Experts of a small language model.
Experts: 160 experts in each of 7 layers, 32 dReLU neurons an expert, 8 picks a token, a softmax router, a shared expert of 64 neurons.
Training: a variant of Adam for the experts, 327M tokens, 10135 steps.
Below are experts of layer 6 (counted from 0) of a mixture-of-experts language model. Rows are named router (the router's row for the expert), gate (a neuron's input weights, with its number), up (a neuron's input weights, with its number) and show model dimensions 0-255. Each number is 50 + 12 x the weight over its row's rms, rounded and kept within 0 to 99.
Before each expert's rows: "comes after" lists some tokens at least twice as common just before its tokens as in all text; "mostly gets" lists some tokens that are sent to it at least half of the time. This comes from a sample of Wikipedia text that the model never trained on. Tokens count by the router's weight.

# expert 64
comes after: ",", " of", " to", "ed", " and", "n"
mostly gets: " when", " w", "On", " critic", " author", "—"
router:42 73 66 49 49 41 57 44 35 44 39 33 39 51 48 63 42 46 43 32 44 40 44 42 34 42 40 39 44 49 52 52 28 37 31 58 75 72 43 55 64 45 55 52 39 50 44 61 40 45 66 49 54 42 30 35 62 36 40 52 75 62 50 47 50 49 54 38 67 60 53 23 37 67 29 38 62 55 60 46 64 38 32 55 63 39 66 45 75 45 47 43 36 32 63 50 61 55 60 72 57 45 53 73 42 67 64 64 34 61 58 55 46 70 70 65 62 57 42 67 62 47 38 54 51 58 56 59 66 47 29 66 45 57 35 55 37 50 45 63 40 42 41 53 27 37 49 65 49 55 54 47 51 56 47 38 51 41 38 51 47 32 47 67 73 46 54 50 47 65 63 36 53 34 28 68 51 48 52 63 65 44 43 57 51 46 55 29 59 37 37 46 46 76 34 48 64 59 67 57 53 66 28 75 66 42 46 58 33 47 51 42 43 52 64 79 65 62 58 67 48 47 62 65 54 51 49 64 36 60 62 55 23 63 57 47 50 48 54 55 45 38 54 29 30 65 71 52 66 50 75 59 61 47 28 34
gate0:51 36 53 45 56 57 54 45 43 50 56 49 31 50 58 67 50 43 45 63 53 43 34 56 44 67 35 46 46 54 59 62 40 54 54 64 48 45 31 33 66 53 43 38 29 50 21 54 38 61 51 26 62 65 26 63 58 34 36 37 52 50 38 48 67 32 71 54 52 64 56 38 56 56 42 46 44 62 61 54 54 50 14 48 52 59 46 24 63 59 49 53 42 58 69 58 58 34 54 48 60 55 59 44 47 51 66 51 40 30 41 35 57 59 76 79 69 68 45 78 40 74 40 25 53 56 64 62 57 58 49 45 73 42 35 46 44 54 58 49 26 57 41 54 22 56 35 34 66 33 55 31 68 65 66 50 49 53 49 45 32 53 45 67 63 33 52 38 65 73 42 55 40 46 27 48 54 66 66 51 61 53 60 50 42 47 49 48 35 54 44 65 30 60 51 43 60 51 63 63 58 44 54 62 52 53 41 37 51 40 65 62 37 33 56 51 47 39 56 61 48 41 60 29 68 56 57 60 43 43 26 36 52 66 48 70 44 51 55 69 57 47 76 33 51 46 50 51 35 45 63 76 62 56 58 66
up0:63 47 37 58 77 57 59 46 53 46 56 48 47 33 65 59 47 51 49 73 64 57 44 61 52 54 43 61 59 65 51 49 38 55 67 63 48 38 48 37 48 61 55 38 37 43 32 66 42 57 58 44 27 59 35 54 31 29 52 52 39 47 47 53 59 30 73 55 48 50 68 52 32 42 35 43 26 85 62 53 77 59 45 52 48 51 27 42 55 40 51 36 59 63 61 56 60 35 52 45 43 47 47 49 66 50 42 27 21 55 63 44 34 41 54 69 56 54 61 86 44 72 46 42 44 52 51 62 42 52 47 35 44 34 44 45 54 50 47 39 32 57 52 49 49 44 31 27 54 32 38 57 49 60 47 67 32 50 61 43 55 52 48 70 49 51 63 45 52 71 38 54 45 43 45 58 41 67 43 30 32 45 44 63 27 38 50 49 60 57 59 53 33 48 68 52 70 45 50 49 61 56 59 43 36 58 52 51 64 38 62 67 55 46 37 51 64 57 69 41 62 67 58 41 71 37 51 67 38 49 21 40 46 44 54 43 30 21 46 66 55 70 62 58 34 62 54 76 38 31 55 54 69 56 52 71

# expert 28
comes after: " |", "\n", " and", " E", " P", " de"
mostly gets: " Ca", " Lo", " To", "po", " Art", "ca"
router:46 21 48 51 41 32 50 58 40 50 35 53 64 61 64 68 36 57 55 49 37 49 41 47 49 38 42 63 41 22 46 41 33 33 65 38 53 80 67 46 53 39 33 42 56 36 34 57 53 63 62 67 22 64 31 41 53 47 55 32 58 49 58 66 44 61 51 51 50 54 58 42 29 49 58 48 53 47 35 53 48 53 48 81 53 41 23 45 53 65 46 35 66 48 57 55 65 40 56 45 59 46 59 50 41 53 61 61 39 41 65 55 84 50 73 64 58 50 36 64 48 38 56 55 56 58 66 49 60 78 37 49 53 48 49 35 35 74 58 68 73 37 53 38 47 49 33 30 52 52 56 74 46 46 43 56 54 71 37 58 38 51 35 51 54 48 49 55 45 62 55 45 46 64 61 37 66 61 49 72 69 54 46 59 68 57 65 32 80 43 33 33 55 64 45 55 42 55 41 54 67 56 64 46 73 58 49 61 40 43 51 60 37 50 69 54 35 39 37 40 39 28 15 61 47 50 50 55 48 59 66 49 63 47 45 34 63 38 65 56 33 53 32 36 66 51 42 52 51 46 40 38 45 58 36 52
gate0:48 26 53 49 41 53 70 57 67 46 44 51 52 46 73 52 49 53 50 51 64 43 53 61 41 54 35 65 41 48 56 64 59 50 39 57 40 55 26 39 67 40 50 56 32 53 35 63 47 38 38 12 50 68 29 57 66 37 39 41 32 61 40 60 44 31 54 37 64 49 61 53 45 59 44 48 33 41 49 57 38 42 27 42 47 53 51 30 55 45 46 42 46 58 58 32 47 39 65 48 74 68 53 44 40 60 57 74 60 31 54 43 55 68 53 52 77 31 46 57 33 69 44 36 51 34 32 56 40 46 37 35 47 46 53 55 31 57 65 62 37 64 32 67 33 59 29 43 53 61 84 29 60 35 45 49 55 52 66 47 26 41 35 40 29 38 48 41 52 52 58 58 57 41 38 58 59 44 56 49 59 42 41 61 61 53 55 43 39 46 37 71 51 65 30 42 63 54 50 48 46 58 42 51 60 38 46 23 53 54 38 69 40 31 44 52 46 44 36 47 55 44 47 43 49 79 36 51 59 27 44 34 50 48 36 68 40 53 54 41 56 46 53 22 66 52 33 43 29 35 39 71 51 37 68 57
up0:41 33 42 65 50 62 71 51 64 47 58 48 56 39 89 52 34 49 66 61 75 45 68 58 42 58 37 69 42 57 51 58 45 50 58 62 31 41 46 49 48 39 52 48 54 59 39 67 43 50 49 39 29 64 30 49 41 44 57 56 27 55 45 63 51 37 51 43 73 32 69 53 36 47 38 43 26 55 66 59 71 55 28 60 52 39 48 48 61 43 47 46 70 74 61 31 59 57 56 56 52 49 47 52 50 56 48 51 41 53 54 46 27 51 48 57 65 21 62 70 45 56 50 51 39 36 27 40 28 31 46 33 35 30 57 61 47 44 53 54 45 45 36 55 44 54 36 40 48 64 61 55 60 38 37 57 37 49 69 45 45 34 42 43 32 46 58 63 48 51 45 63 56 23 52 49 45 45 29 29 30 51 28 61 48 37 52 57 66 52 48 52 46 62 54 62 69 41 36 42 53 63 48 38 39 40 49 40 60 46 50 67 52 46 34 59 49 64 55 33 64 56 58 64 44 45 27 70 51 38 42 27 40 26 35 50 32 41 50 35 53 66 49 23 51 67 48 56 46 31 17 51 47 36 67 61

# expert 10
comes after: " I", " ", "th", " K", " Y", "k"
mostly gets: " However", " you", "fin", "ji", "leg", "jo"
router:40 51 61 40 40 50 70 30 29 46 34 50 48 49 49 61 41 54 62 38 38 42 38 47 52 63 48 61 57 37 60 37 59 38 63 37 79 64 47 44 44 33 60 28 37 56 46 38 41 60 57 33 27 43 39 40 50 45 31 41 52 56 48 60 52 55 36 46 52 46 52 35 43 21 46 49 61 48 52 65 50 22 33 66 50 50 70 43 55 40 60 56 48 37 64 62 43 65 48 66 38 56 50 60 66 63 38 28 55 38 50 59 60 57 58 53 50 67 41 45 55 49 58 53 70 60 56 54 57 28 47 56 66 67 53 48 50 54 47 69 51 54 53 43 40 42 34 77 38 33 54 23 45 73 54 19 43 50 31 36 35 51 69 73 57 61 43 38 42 52 66 27 43 53 38 69 68 38 53 30 55 45 32 61 33 48 70 26 47 36 42 48 39 70 33 64 66 50 51 71 47 28 56 44 34 45 57 60 53 44 41 72 42 28 60 44 48 51 43 46 39 43 58 60 45 42 25 50 42 38 68 41 59 59 25 52 54 57 49 30 47 34 32 57 44 47 49 35 67 41 48 64 45 43 38 32
gate0:51 14 51 54 49 60 80 45 57 50 53 25 48 56 48 66 37 44 40 50 66 51 44 61 39 50 40 49 43 73 47 58 50 46 36 51 42 49 32 33 59 45 26 46 51 53 30 76 43 50 41 45 51 65 26 65 68 50 47 31 52 61 58 45 45 39 52 56 58 63 49 21 65 56 43 52 44 58 44 60 49 32 42 45 62 63 47 38 52 52 51 39 39 42 53 65 57 49 56 58 59 61 43 35 57 64 51 54 57 41 62 36 61 70 72 48 65 46 52 72 40 65 42 29 55 55 50 61 60 48 48 57 44 43 57 62 33 70 37 49 35 62 48 64 51 73 48 58 65 62 69 43 52 66 45 44 50 44 42 61 11 54 38 47 41 43 51 48 55 48 44 57 40 42 28 53 51 59 59 57 69 55 36 77 80 74 69 34 41 55 33 54 39 59 54 33 67 57 50 49 30 51 60 60 61 50 53 27 36 51 50 63 36 27 38 50 33 37 45 65 28 49 49 52 60 75 48 64 24 29 47 48 53 57 50 45 40 47 56 47 65 30 59 51 67 68 45 23 41 45 41 58 42 48 63 55
up0:57 18 44 76 57 53 69 41 51 57 56 40 43 49 53 59 41 58 66 50 69 68 52 46 52 55 55 45 54 67 42 52 40 39 56 51 35 30 52 35 27 42 40 33 49 58 29 79 62 48 54 57 21 69 37 58 39 28 46 60 48 36 55 48 43 35 44 50 56 48 39 33 43 41 38 44 30 66 59 57 54 42 38 58 59 50 47 38 49 36 65 39 54 58 48 67 73 45 51 69 48 54 30 41 66 47 46 34 36 45 71 50 37 49 71 41 59 41 57 70 45 62 29 63 46 62 48 55 38 36 43 53 36 48 59 61 47 62 39 34 34 54 42 55 55 64 43 49 52 57 48 61 42 62 47 58 36 47 46 51 35 56 43 62 35 62 64 43 43 40 18 60 54 31 58 40 42 62 40 39 44 27 32 85 67 61 55 33 68 63 54 41 33 63 72 40 88 48 43 52 48 53 56 53 41 77 65 39 52 41 47 52 60 44 46 48 54 51 52 47 44 58 53 63 59 62 45 74 35 43 53 52 37 45 42 42 27 35 53 64 56 49 45 70 45 70 53 55 49 57 28 37 40 36 69 47

# expert 49
comes after: "s", " S", "ed", "-", "es", " Sh"
mostly gets: " City", " could", " would", " Center", " Year", " Li"
router:42 67 61 62 47 40 47 37 40 47 54 55 40 42 46 57 43 47 28 41 49 42 47 63 51 40 43 57 55 38 55 65 42 40 48 62 40 56 59 31 49 44 46 37 83 48 35 49 47 29 64 54 52 43 27 29 60 43 40 38 40 37 51 49 37 53 41 34 65 53 19 39 68 53 49 54 41 61 22 60 57 43 32 59 38 68 38 45 41 49 55 38 59 63 37 57 48 73 60 69 64 52 66 50 60 48 74 58 49 43 67 64 64 57 33 62 64 42 51 49 53 44 66 53 72 71 65 57 72 77 34 38 34 62 44 41 35 57 39 38 46 78 58 48 47 65 47 35 38 18 39 43 56 51 53 65 41 38 33 40 45 37 39 63 70 70 52 34 56 58 60 58 54 54 35 36 71 50 44 61 59 58 43 64 39 55 55 32 85 42 51 54 53 64 58 62 50 38 52 50 44 55 57 42 49 52 53 76 43 47 47 57 44 32 66 49 47 57 51 54 68 37 34 63 33 57 51 58 61 68 46 49 58 76 52 46 61 49 53 60 35 52 38 42 42 37 36 42 48 57 21 48 33 46 59 25
gate0:46 29 44 52 41 51 53 42 67 53 61 45 43 53 58 47 36 37 48 48 59 27 36 72 47 45 39 53 40 73 45 55 60 58 49 54 48 45 45 52 60 34 26 57 36 58 31 74 35 53 51 39 48 66 44 47 68 62 47 24 45 62 51 66 48 67 59 53 56 53 60 21 48 55 52 56 36 55 64 44 50 36 32 54 48 61 49 31 46 51 62 35 49 54 54 39 38 41 56 61 49 88 57 31 41 70 60 56 42 37 43 39 56 53 70 53 66 38 58 46 28 63 42 40 41 39 36 71 66 60 43 49 46 31 55 57 32 55 71 40 47 61 45 62 30 48 47 44 61 48 66 26 59 39 41 63 48 38 39 43 34 53 36 55 36 48 75 22 57 60 51 58 58 25 38 58 46 40 65 61 57 43 38 60 73 61 79 37 51 65 24 42 35 63 55 37 56 50 63 59 44 62 67 74 38 49 49 35 34 55 54 62 33 30 51 39 46 27 29 56 40 46 48 41 46 58 49 57 58 36 60 49 55 58 36 57 34 43 39 40 57 51 61 25 67 40 56 49 37 44 58 39 45 46 68 59
up0:56 27 19 59 59 51 57 45 59 62 55 48 51 45 63 53 34 39 39 56 62 47 42 71 58 33 47 56 46 65 41 59 43 65 62 58 42 33 64 52 37 41 44 45 50 59 27 67 54 57 54 59 29 45 55 56 47 43 58 48 43 34 48 60 43 59 52 61 59 45 56 31 51 41 46 48 30 75 74 33 65 47 29 64 62 38 41 49 45 36 63 39 71 74 45 50 62 41 49 56 40 58 39 35 65 76 44 36 29 50 50 43 20 47 55 56 67 29 68 63 35 45 51 48 36 59 42 48 45 55 49 38 27 33 54 60 38 44 54 37 41 58 48 53 49 45 38 36 49 53 45 60 47 49 47 50 40 43 52 39 40 47 44 71 26 55 74 48 54 55 32 64 71 16 44 54 35 44 51 33 28 30 38 72 49 58 63 43 71 59 37 27 58 65 61 52 80 37 51 43 59 62 72 54 29 50 55 57 49 49 50 53 52 49 54 55 57 45 43 28 45 53 65 52 56 37 39 69 51 58 52 58 53 32 40 38 35 32 33 42 57 62 36 44 54 46 51 74 36 49 49 23 46 40 65 59